From a checkpoint of a small mixture-of-experts model trained on Wikipedia: 3 picks a token.
Below are experts of layer 7 (counted from 0) of a mixture-of-experts language model. Rows are named router (the router's row for the expert), up (a neuron's input weights, with its number) and show model dimensions 160-239. Each number is 500 + 40 x the weight over its row's rms, rounded and kept within 0 to 999. Numbers have three digits each.
After each expert's rows: a language model's description of what the expert responds to. This comes from a sample of Wikipedia text that the model never trained on.

# expert 18
router:474502573537557512559452539534590458439492519475494464546403524513478515500503512518474530466498558520510525447598456467461500516488505496520467530498547513511492509508508541520546466481537511550420488557425533492540527492495525502507441511
up4:472540514513561404501533506479458474478477442537571526480449536504517535525566433504538465453502542469486494493393538467499470476493525517519524492556488472514557486489472595453476492543529513435547458518499551497456515490472480541468481463
up5:493479494496504492509521552478540439445528408505525479445479580511436526546490544476438491461474503489504516456438534520515518453398471500557550494492501455531496495476536473470552451506536427535490495578485511530525492437467560554527492503
up6:548559408464470503535439508450510465495412510480473443491517538516474469525498550454490520504482443408531511467478529481459524451439448463521510464508521443533507531469514503553541431503514511511462477522442440535487498524551499495470498452
up7:580475501532557546449502505526508502535502471470525488528476574525388538518552463530537507439474551452457544414557502513463467499528489499496490535564483558498430525432544506536487546462513531487496462491576461522534482444558478485497455550
up8:494523550440530465501529509507501541448490485526539608441447542547469453518464450442507514449530528491507496592438555481487455421492501459496491602477577513490475460538540482487475582497513444516473528501500525562510483456459525484460542566
up9:464509461473538522472500534544500504561516453496519466524514542517499520529458464428513463480525479527490501487400525432529505481479530516516567472549539520452518522452543527579491463540487482535483502470489456555491489477569471517460486486
up10:462478516543551387570491573521546559482528475548476468508400547492482556439484498487486471460533487458473502500533557511430506500426535491501539572489509418523441504525500428434483584463514574493468487506528481423563534481485492524448458513
up11:534417513481443566566458561535540542537473468498474465542501491516501547549466521455532467519529497514497520498478449538477492458526448482540481522446576503548502459481511411556445452533474468492471494489483510443499583554481487492525531415
up12:489492460502515417465539554479494491458464420447529479518563553515453495510454458448463580504494537501506452463497516436607495472517504540489519520502504540500498493533542477559524465514543477522538444423537477479486497582480471530532528496
up13:477478516517482423466478557482464525499571458453499459488476543581485533468520580472539495488508422486503543510450586455446432548439496501494538581540533503503459510518493469552510563586453488553434550522425499478449508529604479462535447414
up14:494500583543512475499474591443570525482518473447498500456543551550442525525469488512459545561500506479503446517482536549482517468478432449535509438493567459518599490529511502621559508512507525460445473495469543510490424520500513520592455489
up15:583438469511429491525436471462489488578457485449490532507590466494459509388457531578452503532460472502514512461486448421473484609486493519545471468462471438550486530473513503553434483555466504569522499484489533521485517503546498462469506538
up16:558484575570485486521490467535490539501466505522502520497431485498580477442492452534460502533523489495532506510477510507474401468501557529552530449434463499433528499443495564530514523447501479550499513452550491505525482531489493420578516526
up17:529584483535492507550527464533486505539536462529466501492452519503421468454458501511552464435408500490482523464510459532414485559401494470539517510493517519508488457505531504470477447559454515579487552566525446514458545505462466476556496405
up18:532478508539506532539426543447597503465527515520528405538484479536487473489510478489419480520480558521454491470457485571462491451504512466508495507531510497465545482477492432587515527525463478464464515465473430499451509573496463512486469509
up19:442453514502533551550476533534450514533436467540444523491462442486551478540426493524470511533548476488541502473527470525464513393477531480497493552533556467519512525495544471529499491559432476509518500480490453490496517496554464470550552523
up20:498452487550551394454519531469518511505535492510525515457548567464499540504458417524505473416513486488480508425494567459482441544439513479504516524556471517539470498485474486519489427494501514428508413497507537472455503500541530513502456464
up21:529486455530476514513486513523529502490529492511502486470455508525472500545493579528533516556496546463528545465494552514483523442524510437537496522461522490534451454560555415479490518535501526479435461539460518486520523489519495518494392564
up22:491463552475481506454517527507497432497486501462438451479489523488483525509462504461511521523502464549482478440458480493437519536439486537491478536550521493436489527509456508520482444466448557525542532488508519488537521481510467543384434424
up23:477475506552513497520522453475581576514509597506513452501429566460485508505463522593536546520516535532528563493562539492482531542553496519512553478480548586529483509507492506498513471473484506536543503492523581513513466482554479445516543525
up24:538570500475513500504486535510506558516510550486479497557445438490542494496358421458515470511527378575503511422477509454534491441485468462542483490478526513517479488503479540544468534515478500491444515451476510489489501472461509482451489442
up25:496469487464538548551522500563459473556495529561494477528503508483491518494482466484521478477498421399513593511501524526457455516478498499444475501505484504517498560501468460482513518492514495516499484488562411590530502431530518536397454493
up26:476407452476504519473501525512484476527513499450473458558515471486508517504424592469490468455470446507559546458480503566492544523523500537553491521446526516482517524530473466555480492534449506481569485458530533515517572502542523526428470439
up27:580522547545539412523502467544408527496500477570497503537461396488480459495517508591503544538502449553501465514505435470496540514506523550495516531489464441506516496500579494446500544481415467537524575497440507441510473520512486515520550441
up28:467499452466474487451552524505502488506493484478447514543470507492529502552448511596491455525464522552515579440541498440410446442510514509560404508542438537490524493516517537509406456527457495530522519550516504451536443456464492498559465506
up29:519512503494550515577551551533493430451528477511484482497390540468511526494497492461538462416492500540489560482463554516538481588501459457516531476468527448524571527504488509465473517497470543453459505555503493485509492496542500472520475537
Capitals and code fragments

# expert 11
router:492482489484533404506452560499559500437455536485448486488498544551495429471550485520514519404526525496534559497489513488470553471512522424456460557476548532422515459469562459551567463564519546517478425574508505502526480550515484493502525526
up0:507531454485509486419488495439491530463506415490604471467539458544522443497536502529548467517511456516464480565431496443555504484491533449462527433494554522460494488514514564493559481512524415530492523469484522487413544520491467507486533525
up1:393479458487561437484484489523498523532588526447515562458483541573517557531498596486550528436478573529467492567466510468492557446514482567481441493533499466448552479475472453470527517504492469477402491488510510518454513484521577472529401492
up2:464481501472452478524537491455478487455566547486473518541426435540452572464570539564538527505567477527522462482526458534510495534524479471609549409502593503532482502569567507447531562539462525430448514576506442537523552498521512538489498454
up3:480495486507507491497476480479448467435523416436499484463496536486455511541517476503475457429490507552578528523549483464515554576446532515465489456484521486482543514491586520472555472539522490517463441515399482513483451506468518569479445550
up4:566507560465474471519522511517469538460487457484574429519492420471518468493548477568551498499540443454562449518508522516541532543503497509515479513457545514416535506581560534543593507474521529459465470464538507473385564501457502469497551539
up5:441490474473520525510585461468502529487578547547464563531542483560553460462532521523492501493526481521452549473475535445493514489509443549542512559475504500478511518512509466548435474520462458501456486491456564500522441449531543493473508531
up6:545488521442546447507464582440541469474481420514460414447501477587510473480492508549449538514529450520493386556456515563521473501507515523564550504540566417517463478487549485455496492510540633488486500520471512504455481565458545538568507456
up7:529522443518441484464548459496513518423418458510438530488563488504518545465565393522479584495528511562523413479442534510522468454499537552450444594484446456471428500468508531487511450568554508524513480496516525545469562501439468470586479517
up8:509477524525488426489411491535551487496462458476548533525520495533556511456506502503560511457422548519512434497525483477496492499468481528536446518459555484463523506545477473479461488533448526496517455565545449461513488541458483390453511531
up9:571482464551476517554498539489451486445491507559540479472510525457488541507484524473493482507420490491560491489505458474505563564478520516505447481442530504553497503487466452561503560597485493483538513450521519557517530500478513493479458608
up10:554446537531519488502533453501510469444483488443450531473536576457502418513470482491534531485575468535567564564484485464432514483552508486493561482477463530540556525497519528521501511505454550530593526555501571498489483484458512499544519510
up11:406459478485451481521453534457507566428550410493522512476581507493492541512477567499485465414480488497483462550522492567515457567497560549547438535497494522522540518473532500497456525481500455507534497496496465466489503502559454479509450471
up12:515450557529569498478564487488512494491510467533414585469451509502503471510449510457486574456503508557498479570523495487547430482457510471464418483484484454449462523486515470491589477463513554554458486547431460490556560555497568555488511455
up13:561480518500549449532518507472494497518520475538442531559477508511521462511496463518486585490545446548507485501522464544592556536507505494468499537499520580525489469476404460564464509485593502499497477518534499538423542500514504491530473476
up14:566552496497578485486559476486481509554457487524543463494476499494510471508486518499488477561517468559574564497499512484482495488456472497452510458453433455467470454472548518543446599489498576510520435511480528525516540531526525527466462442
up15:490476493516506477466478584509489465479471476464575432474464461584468495534487475541393460465556524458437492415448462510459461592497467481473479438435482489541580535473443507580567527469580456420487502419521539487470463562469521510504516442
up16:431470475589498420532482516484511519511483384458479545492561455505513481499455556500481478545490521496571441471516556556451449475448505530482436493431457453500536552539560504503566457506503461518505463553492478461600526481485479466500446492
up17:479533493513564508483484452516478481487480548521552516541546440672545516577507524508526538497472529518491516515494484532482478527452457526533517487482548448546534543515486512585472469478503522525484511449466429562459499487483455512462506446
up18:473481532508486544472522583461464488529506518553535461463456544536469583533541461483515448542471462492414492490477484501466509439464458461486461476504514462497482600450552483572603486466439521436511541438508532441502458532428518545533478504
up19:437491473532563420496535482492514470563516553494517550492502528525474483555523470526464514424549482513503490510470529472495591507540481483445490551511483473506552489542434494541524484548504498457540458588498430505463555516481598462503483437
up20:452521481487507495514425435471569479424545482492524452532605519558485574484467491510577507495528597520531463468494519547488470503486489529550478525523542455503460516485531471544523487519468447534505500497555429521479491573454429576433520528
up21:468479409494543454410602482457597495493482477496511500482495522515463485465474494512460508436555513457545514557474525540459519466461501512447473532562513452502509541507524551528538488486518528560480508483582484529481499492517536440505466422
up22:501489427508507486532470482491510512492554475484461531465538489445548520438539474554520489494526498538524496481463478450468585435539493544589472471508490488530552506507463473553523459533566539452481542501409459461449539483535500443543466466
up23:526445541535468469538526519529535456572448508553403463598505557489438486495538497521506432452537488516536551427470539497519447438526533444541505519503504594550429470560536506501529476542477468551496490474487518451542474465536457462528519481
up24:402470472494527421495458495499521467460430474540502452506512493521501478558531498469475456492442496482513419450534495464573491520502499437534490548535499431415484535496510536487502464534521535552497456416464517483540455543491497453446485559
up25:483447523586544412490443505459550458489472446561564583572493456501568467440471536463479562465529511475517511495502499519469529534512534493543542528486586516500466476510531465526550520523504440494547496459451546491545542502437466524590456443
Word-initial consonant fragments

# expert 7
router:521468532442539502539470472531509554489456549519530483518436490559452464525432515536496490433518513555484536544521475463469530493530497464485475559496484522436591525488526493464475474524513460597514471508439454503526544473543511494512521520
up4:505462531466562576541486460509499447518464505554480488547489481519461478438455562518482518361504517453474513467539555493421487471445502508515611590513527546528576551524471456480478503562506496603442474502512499524438558441515492482497461550
up5:504502480479449554460446490496484487544488508479479579483506535493443498519480527560503454559528482529429558570513528543468484530566507536482521416528465559481496523485519449581468463466464437503523574534516578545474521479434487494447556534
up6:523580449435556482542511545459489436525504483559472441535486565405475559498448523509496475547445470550469580500466500453436406559417444581435517524447470500519527476538505470527454491505501530461514450506560503559427534479490453491444512517
up7:504528484553551474482551507494457553526541467558522515524499544553514607513560490489509529474469449434467535534537529477534500545473531388456520539427487461500491576488477496474453461521493513445516513533530495537527521482484489513476497497
up8:522506490462570538422466479486478541487494483496540456467478466487476586507572495485503464428545430435468545542408491566444505584517533472497502528450490500493532474482465540482520483539498524583494532552488468521470527476505531534454511559
up9:523489485532525467525500466484523524506472465567411514413469553534515528474456520515484489515508477533487538573544477480446475468582497506471432546485573503584386428501490457512530462501505436453551467533509536561516578466511456483567497532
up10:462489555524538442518522479509449538428441515535483474512474541540538486467495504562536505488540470452504526501499536561528499463481516539502490586561468510477470450552523477505508502473535496564491518482486489462411486461478519469503469508
up11:501516583490432508492486562500526496515542476505492526472412496517504489560458446506452511422468516517484496522534510587477444466477506535509442503560548520495525458581507516487496451443463436551484478466430436557576425472513499487501513519
up12:454492469482411507512408486459458479516452441403512567503570446566490567519541460552497429440533533502496493583539456474559474569524583476512432478496470512487467509452510483474491512505511455514441482480460467518554567504509551572508476505
up13:488497525517553530539512474493458427502515430507510541522495396419511545483517448530539527535468458484465505516516508537474476479456469583474463506538590514564477548526461522449532529520468420473524508459486524496507465459544426422536480471
up14:546519459465529505496469500464531538522516474512554441563513450402518545534489474512508471566557507484476486469560500520544514418578509492539398480483536451444537526472531473518509489515485522433481478480565484493550573547508558443481500487
up15:565532542534457545512514472502489504455499523510406511501543506614372453493553465529499522489474484473469438515485482480513491511560498540476549440540532492584426487475456465570450404556537458509530472535473581581505655473434463522492568484
up16:474434454476548548545516493452466550541495525468451493466467488522500551547444518542450521516519534483493470514466480532472536453483529463532472523514534498540445461477510490436507474498517450559518572539468424522560527514475485490479528498
up17:475516489422500470477505499479508475450522436504505477511517463531457366548570474432502447459505527461455468521457498539548459494447511495478504547538560496516555542566512445499477498504542448539500528466533445516532478524616512485566502518
up18:530478529466484535510524505506476494464452508520475494482374459481488455469462451531497535524490515530467540520533511529441518408565526427461442541511539558474524449536544483477434474491464478492565412482531440531505457445511456467580522518
up19:542495557617585512503499518531494448514536516559494487496436519499465462482451482480488504559526512529481477490547529444498497441500465503427460530406505516512559440517500486515441452454523491485492462482492498501577570485476443542447522485
up20:579494559513496528515476443496517523538527489570456436416460612479508481574415503577521486451444478520459531597501503406514465491528526492442481504494490574481481465495438493532485502514540506554484391533445435546461565522477471519519498490
up21:511494458492496545514504445495439539544584492505479463497475518521457500563430481520496516406489496511462527538551511539478459466526471514481506479499494563373570455461515446491497472467472550491517452499511453527497502532591501547555500526
up22:439534465490442469573497463527501539494586424444463597489511491476495581480452483432533524494529609444522511496520506485466422583473533551497542515532493469460552537512562495461542539505545457522498567469483473523557506456476471499510545525
up23:457523490404540471536505453509496543538520469537525499469594519572407460482496516536468548387500471499492491547521549487469516454504537480448488483430466493409559543531532518486448501518416521530549493439416491481549466533493536533541509504
up24:515485508482511480445527437527482511546493494480501491547509479454529465472462469512512479534509460502502513463499542537511495478544499503588441528533526555441503503540449497475501525490503524449492509476446517531556550516551479510489502520
up25:495474476480525438497459467464556560496500466523552528539491482535471507427428580474490503484518484426530549547529555483430506541500472493469433505472536459476567586555452435513422472535469601557522521485543464525407477533470508487446576519
up26:543510445549510455476532488527485566544530510527528532537458450450511454523512488576518466511489503582528502491504531473507618522519472515487529490517534528504471468538508513466551497445509463536473504543471501462470524458484517540490420546
up27:525571405487502554461474448464469542501460402493491502553544494491520567468477483579524483558533553553504466497530570503466502461526516566496487475405452508551524516441582463512446409521495428526495447486492515487428543516548468468503535474
up28:513452516582458418462450564540494410505460502515485548496492459489483547482480458480493516556472500446516454523487498558514515511509441487519475456515446490505495537475512504532503580591435512462557493501460437524572468474474415437496564476
up29:403439515441499536534517491443467530547457540529556507545533505549466514526433514524514412481581582491478534600469504446564533445446510497524496541440478547543543438522542404458456508483561500585496556512571470502395534454495495518534501469
Foreign name pieces

# expert 21
router:546487533494527539533457512417523494434454563510492466457482503553431443454508578546517546471506481505561539407531469447420527484463497486566506523470491511503524444458537444517459495458509533519513463547524460472523477477523550461495481487
up4:538477533512493508488519485501532537533502529536541473465429445514464532534455488554482457412433442503484550541460491533479473512432458564546498538487532455521525503528479437612506507512512509483490516472471532499520552459546525518514522465
up5:478482504502497453498493484462534470439381547505499518484449432527512446441509535475452474509520501491627585496529461556544459484511485447527442520479503478491531533517531496621500483523580463474519478546483512513492455515521491492520483511
up6:538536485416546529513559436524492495543393493529454520410518521505465532451450471527510534529506507466586559498528516518472474443561413475520526479513552469506466517417479468434460514520437493517476439492514522479493594571486432475555529474
up7:488515542468491387535545406538504484548503499546591479483503471564565426467527472473529465473553510466449497527575494516518530505464451453518486502425520524490479503490521534511475477540516508500551480504509416543504530545487471523525480496
up8:503460509507506507516497491453533492520499512630443493534504522581425574475524557507579463429533502484516489546535532514483491483490502482489510537496459539463466536479509489529429520510496557542562509555486517437545432460616451480492451519
up9:538580532472559490560503482526462501451465480458606489542550513554471503528518554497490499489454522456560503549481499417541490460473508512499467537513443457572496525554507473511619492533552474605524488505409489614469483521447474426554527510
up10:508446480456506489539403477494478544496505465548537501602479488536388426467468576495528463464453491530581493452551466527528482452451515437564545469478501547480518514525471452552495474546465468500448525569435475496444541538591442476471409501
up11:551582460483529503585501456481478429498457466505517542466478454504443599466462538483530514502483470478495551560512561488524474460515460462552511475432443549441470526534491560540496583532511420481559499480537538456466530492487482469501463444
up12:481419545573531533604533507512528465551527556559445480464453475489460469452492535515492583433423525509535497512482537548452535465469500446498528495567474587491423502539492554508497543483499484493511475532472490481571519470498459484485472524
up13:516500456509470486448503439510509490487492446519615521484536486550430516534511472510433514584513425478517514523460484559456458518541499514510428560508494577493537484529499483489455491531502503477527479516492492466478494531446464555433527497
up14:463536510484545464485480512514460517577447544519457616441475450554457536564532578516544507521577572491458559528520506531522527473448460492524512516357555462532457498484554480422392532532482542531452432504468471501521490523568458448482543471
up15:475508479532474554517457501444507449497551428485462521515567605479436525476513515519565512513545444540530499511510493579508464494517542566471453533486479440500402571408554448511531471524497498519506418565533488497540522465521422457480494545
up16:556411506527469488500602487503479532525540572569414527631482482504399486490483509546518494494510459534459521528501529486496489471503504554453574538513443460495468525528566526512435500453430545500487477484499558446591480451509434482467431519
up17:466516546491531530496491569531472491531575504485446467563510536511470472512563453486469577478535475455480520526480480498426459459500504458467522504536548504485404564411485442541462528534528520468473558468513572563529487518461517545510518492
up18:500418494546494490571522379497494458463459483531431561413469448505560499435455531506492442490496473437501567532479501484568481516467539505536573487436420522488491527514475542493447530507491510496458471540499491467507494419541510447511422522
up19:540530481483532440574430530446449528397529546432490496480478551492538563500527558527564515522419537537559515542546550460526484546544453516534462496557508421526527524456460438487490533490570526509437477484430464452549568501524418445467518536
up20:491492508509543516503529509480463555454482604538389508450505487487520562410558509509495442445418465571514540504511487458485524466549468525503475528492437575473507440454508541428439533555464533526466515539493553490562431437472538532580437472
up21:489445475514491500493497544550562450497517490488528506524485461502454519481497448579389491452534489567484471457451462479454540523540526493553533472567465515476460481522537553469552522464480536542516439517570504500581564540471539503497533451
up22:461466481534561514534494518470596462519553517498489487525485539525547529539468499455468486550467534485525474487510511454453566513512505524511578497455542454526475489436447551482574552476523455528492495384533560531472506588483585525410489555
up23:517482482483562559489448485452417576467548562531578420505509473542495487550535503555488533460487414466524510523489490500548588424505494427537494536498507475519546473504547493465586472529483489492474508510386502512452491503457526505471466520
up24:463493487423536489536533428484436543449471503492455547404473399492550487490460522492563499474529524544520569555479576381531549479524452453485426469485499547468439537504462498510443587524498482533498566512524535509553491478540529487565466485
up25:508509513507551490422460563493472481463469516502462379500470501497493479552519463459472436542520532473484551441434510511515503440518470467538520490556535425468503544597513481563488474489496470491539492508534567577492476550515511568480549576
up26:485454462494466573560520495481492462489541481520504532624552494494436537453540496471432466443552458509555520530489494491433493499511468482532434475476500554535475559473482527571526495547477443523484487515489551542603508457505393497487525537
up27:525458461538504472496398527455506550448513522487478524486502459548438527472437472485522441449555522463479641528541483500574494545563548538511417551548526489499556564564574433513447535518523460511474527459510532535498535494447493504469484486
up28:493467519558506446459508492559511508447497463486469451610516538511458518555541503444505491507464483489558512518498532487547500552488517558487549504545473516476508463551526513566520571501498427473487475502496521558484512453527454480531516612
up29:502469520511528506520517459464528469536494434498513513501499472442488517458498588545480561458525427493490522479558533494465514521535486443504511519523493447511448544474571446534466493585464474535496441497503475455538570518494446456562488466
Modals and infinitive to

# expert 13
router:434438544479512538533471495477550562459502528543528458448457510510504500498453496490533561480489539545559505494535394410490518429455506544508505532469473551495558410502499505547479472511533413535595439536468411479491488484513563442531452494
up4:494401512494497500469535495478565471501465437531433520451536565498459569485494493478494453478526566469573529504514518482438480461462505487559509483431491496451531525490523476476493433581437436477512490527475434473539589475477472511524497480
up5:470485496534510487451536545520575510545535543579527522476467500472503515504426533490517482481531581527476522493517540441500497511485521493490457556411453512507539485521492460512435454489483564524479455551517511432535453461484627512458441463
up6:513476545569528525520501451495485534409517543404446515498459403517491524556477528444460570497382487452491421600523442507486504492495509541485478527492427504488515462454539524480482533523555549571511459505486551486502525542485465447444462541
up7:460510587502517508456427459507522459548516520504507442552470514513401424502551540510516480477564471492482526497591479437470474527510498488509546486492523498540464429545525522496543533523528490470485514467479604457438468555560526519521518464
up8:455476540534516562518469509509532485543530542555435559539512515495435496503437514552515473535490486572465499499529509511431584512479521562541563506513507447483435438470498530535502530501519382450492516440416399489480572465504559460485475539
up9:507541544535510489559541451552517482461512470516541530457467506589511435521472424483468500511545475485500551540505570488567421466470411473575472622501488517539483542507510484455475446405521472495457446485539541479492563532444487606564550482
up10:454389566496524516561473461587451533531489506485499533504473498510494446502480571482462517509514544462469515502554484478474502452448470498457531512445501579487496460527508511476540420439496472544509411512510506512448533543457534537526493532
up11:521493483501507502470554482465564537508465478586465603490513498533493447487454513534541582485508498589485442500482456473511524509535488511484428550435449524507517447496495478527423522474491512447473454518543423494479470496484526446540411531
up12:491475482469481523489485530491514471471488550461432483567477549489461486478468543535463437486446571433473505479449458461491510554485574477556488478555494488512566466557507403522499461458446494524540515515430420493466542507496440461453518500
up13:519467539538517507518513454497497555484553508500484504554489451496553519508453512560536546454476503514467477577545456427488533475508470501521504534474493583540482456547456433520443513534528473531500451531490464465550529442551549528532473482
up14:489420437554471478482517485555448501468505486521535518505570515470480492399507443504453529489475532548488471512478534440476473456555507530532486561480503519502551500440499456529419496496466459462514495399458427460542521547569512482465519476
up15:518554463560504556526505586442526457477521508451501555493483505441479490494508524516506482500477516444583571520532416408507471528498478446537523490488540452510480550484463577553441544568525475465523512531445565483495543471518535397512465456
up16:454490464550470505509465491465426525504501459515487454513488587602478467550592510463516489495456493536465475433454528534452506482468611466536497493618493480424571544543466481474567453494549498476487521454551417501457522540575488417530501506
up17:540510463500527477576492440523479482450489479501477528441517506474364503503487379549496522509487420432474509543527487492486529541522437481519521511497492548546485421532536572435510504486530456469530560506486518556476516574475447538498536532
up18:482518474557508499562506484537544503453456479532455452537484501556468483510465491490475475508451545549538450508436489517497467456538485477504513548517495543425521485485504485611428486469501499538501465411479508476441521434530523449514434535
up19:599547542564502563488461468552540488531470518533563496527449504497488515504540455476428571457491534364452523523457516498483460466445533494492506515479521495496476465537499463452446550507510503568525496545517475536493533519486476554441545471
up20:610403503563450490484533547460536542448511464507467514445515552522487538457451462519500489449476517568531476516498516456489459457508504484504468479499472531468553468507479488522544481480576495562528460538445491512508462504556542521532470459
up21:487448535519536524494499613492558557528463508500465479524520558552509483517472488479448562479490630515541449508581514464453540518442434520536510536433578494531554510481515475583467530535531513442475563461453514431513463417550515491553490422
up22:487498503544571517557517504501529536474488478514506409468485517518486478497547498496527477484466497506571545460533538381541591474453484496478425469510552557453463559533525543525494398483460524454485489463500473503504553453483496460510545542
up23:465529469517489475486505564553429475518572519500462500527513460552486528541455516545516564508440444507559505473501488482502478471551492495495506544648501471518472452485489521540484485485506407414483477459499467492493529530490487501457563563
up24:564503502531514442496505467505503488473451495509554542487458402441493516492512511475499414524458542415568600497506460468485476458416480439553543493481523504478538425546502471514494495567491517460532533492490478512501572508478471476471502551
up25:462374493487522546515546478481527521492423488580486544510544463503509489486451508547555489488479436517547513510512492471488505494475493505497463541503469516528482479465457552419534491494551457377496549539479484499574546491532493477528515524
up26:525511481511514396459521493560516507414489543456482552613488491512471532471506488521586531479508468531497494516507444408464449492547478432482495569474439551484509518473476439593417521511514439501535440500461473464542570504601568491540452468
up27:510473573468532523557469435559524454505410475576531516539500464484444506533475453574450571518473521438497487495510473485449519496480487471473527538448470536515433487485535509459448483556509457511490486434526540497450500520521511478476538480
up28:483432515431531434489581418534550477494462531505562516638466465525458389543516494567504560504542468500569517554432414556511515569479437484495471444533499511533474482512473577587467494505545469500522510505512539475469545531538531526460524488
up29:481403493492486532557489457613490552466494544487500440553444581449495409477547551444457581428534547567440574439520473498445519553498528526527549492468521527521561523499469465506507564528438518516483498506536496464481526522432538443488555452
Punctuation and delimiters

# expert 2
router:493472580501535533533486510510474551422508512515455549527470482472481481474463554520489548516485502511523525503542507468449494442513555522403495532492468505478539406538511483552492459461531466588512511592517489472549489508458608475522496482
up4:502523465507555551568473501566565547433537479534445508530512463461544540523417559512500486459489554536522428481482470489494533452480518466499530551558518519480530462536453492524509469526508467431523496456518499470410496511512442458548522502
up5:466472519611510479523525520538545552479535441578424531541552467467499564535495451489432506487578533498480494519527529467528471490494521454400479505523525485483553447527521531468527438479556507564501502499483513452504532540473534504544553463
up6:473488518491590580562512502502485484560545582477468498542471495477446539484497479532546446428496433437537534494520439541391436523420513506513536555531510512504478528554508458438489492480441490505510488470451444489589563458532470486526547486
up7:470561487561504498555524482460426493522360403523508555498452562512545504510492560441459461515515582475518524439513485497469436481531587524514472490490477451495488560459572427453495494509488369575537571523485523518510511418519413494475513555
up8:452537562477515511524444531553513450508520494481469473487472479471472509473469509481569452494488435520457604552513507501523473550496458477506496481498471520483467457465500465435470501556509534452515502436484500409467503483491531426490574524
up9:548517548536508450516466540517499507454517468483425468450511460472464523504502598502493496481505548494479600574548543397503564523530500517444464496503529489448456508472540459521550490545502557548524518525474492554521488489488569496500447512
up10:448537534549462508506514577514518551463491506473452491456500561519567483418475564510452508479508518459489514571499531449500487491506602537481498516498530487519497539534453443416508476537425491455518476479521415528533476432462492484468453536
up11:532454571534582467580551572518504497482513460513520505388458552508567501510556469550447459509504520552466421497483575473512546518437526489525539490475507479510472534566529522481577505512573488492465474576494455494479457448462424571599447551
up12:507548530474612515449495529524495487457449423459558428499547508559477484502466511508445518551475562353454550546479513430492527478471517465534472471527510462511536506574539527537480518602582470523505505494502533489425482557476557562440496529
up13:451554530511517485450484440529447566409476429486475538474535514516498462495483403480513463498500458585563505471452448574514458512528628466499478546513476498477532495509538535625505439496495401569472570517494488512500525468469513462457577426
up14:429526589492528453428521575498493456488444472506471491477480479508477472451490579497576493451540536477444539562527552398520484542498478462413502450510595472501469460533569501450503438558427547529547560501528468529524451409493497492475505513
up15:520456478520491520486483457526514488554552563484525492574496527513480448532481447513542524472502499501468529508461575495549566490543523498436475530508486516483434500492502472454475451433517468465491438519484525537557498481488546558453495450
up16:495517526541468504524519504510533452549526468539509456514510592491474537562473400516463532527557558540452491537509469518487524537406505424476561502461502509461516436539461483449480461529418491475465437498489493473485483452490527489486554481
up17:531546645522569484536510497459497466485507448541391491466463481564472543425441567506539587492545487571517537525576521535521560530460509486455486487477583445470399478498564537456549477520499563538552474474494518514460480518496552519564533500
up18:523528483465531500504539565489497513507449524472487471468548503499569511536465509475533466500542451435549462434469463474472529472548398548498479515510464542533523597531496527472493521546574494538523533500557546515492507514464530492467463547
up19:495446502485563492500487490476489450563468538516517475484516521492523540477470528531535510447486461510474542550486526523439522622596542495399454560535581558459428523457481465471498466546463536518531472512480445441466510484460504467474509487
up20:566533527629489544555531475509467459479473541517558488494437561505507560543541496469523517468472485432402550478490544446489466476513504498408493462520457527492502574496496547556542543481470496453479523495514510530527520508477530441478517484
up21:502500495519454413512455468488545389476465501537540462484506464478458483550634493452502532438431490469445453448535591523518540563553508525470455521573434536459503466492492480576481466475561437398481490559485508515504458442516532499468480521
up22:584520542501521462537494500505481474432517488501487472501406466511560448543489580449392535501438436542480481509563457507530466479466636512567535509522509463521487401546470579492490467493479490529499519505430517476464444438484464532490501501
up23:492522546556493521494569543532547467533525578479557517541457514504424486527471498548503542481436557510512552504505506545413461481522561541513508479473558508493467463559492489504513562472522514468405438581486448478615524469515563470467466439
up24:444488518495506520470489505445462504541507532523463537522485509482499474486562588479515541500487529500543500463542474518445503472480495507464481516399577494468477521522519437508467571513453412459475473520435443507654481431525441442462476489
up25:569523524504489473507544554496513499490470515535471522578463507530419488505485525500518556457518530442480514492496458478534563539456542453449558430411511534469556431511509495455479524519530536465520436468580487542569508546488454427497500482
up26:484465480462421471474494512503522547520485468536567515551477490536541509498597496524560491487503545435517504475432462478463475460532510538481468456422520517519534505476526449568475555526469432411465536503513503504544543466500486500446454521
up27:457528499515518451533478470553552560550527485547472492542520470550510466544586471534535526518483470470488535540481528451472473430511512470443523504508464546468492381462505448454520455482526494526532410476495463535501499494520552487530480420
up28:478504551491561542517529470540547552516501523516451492502467416489537504489490505512456553499434454430497541481471466562469483587458481516432502517486474478497461508447483529471507535508425484552497545410589514577539508482459505453486521441
up29:480539427512509528464492514535493512457558511508563532529556530515457446473499459512383503511529571567507525432455524447506523491472522524604374546537427520480503465490555461540433485463604504454457541529486578455557526502476543468517515477
Structural separators, prepositions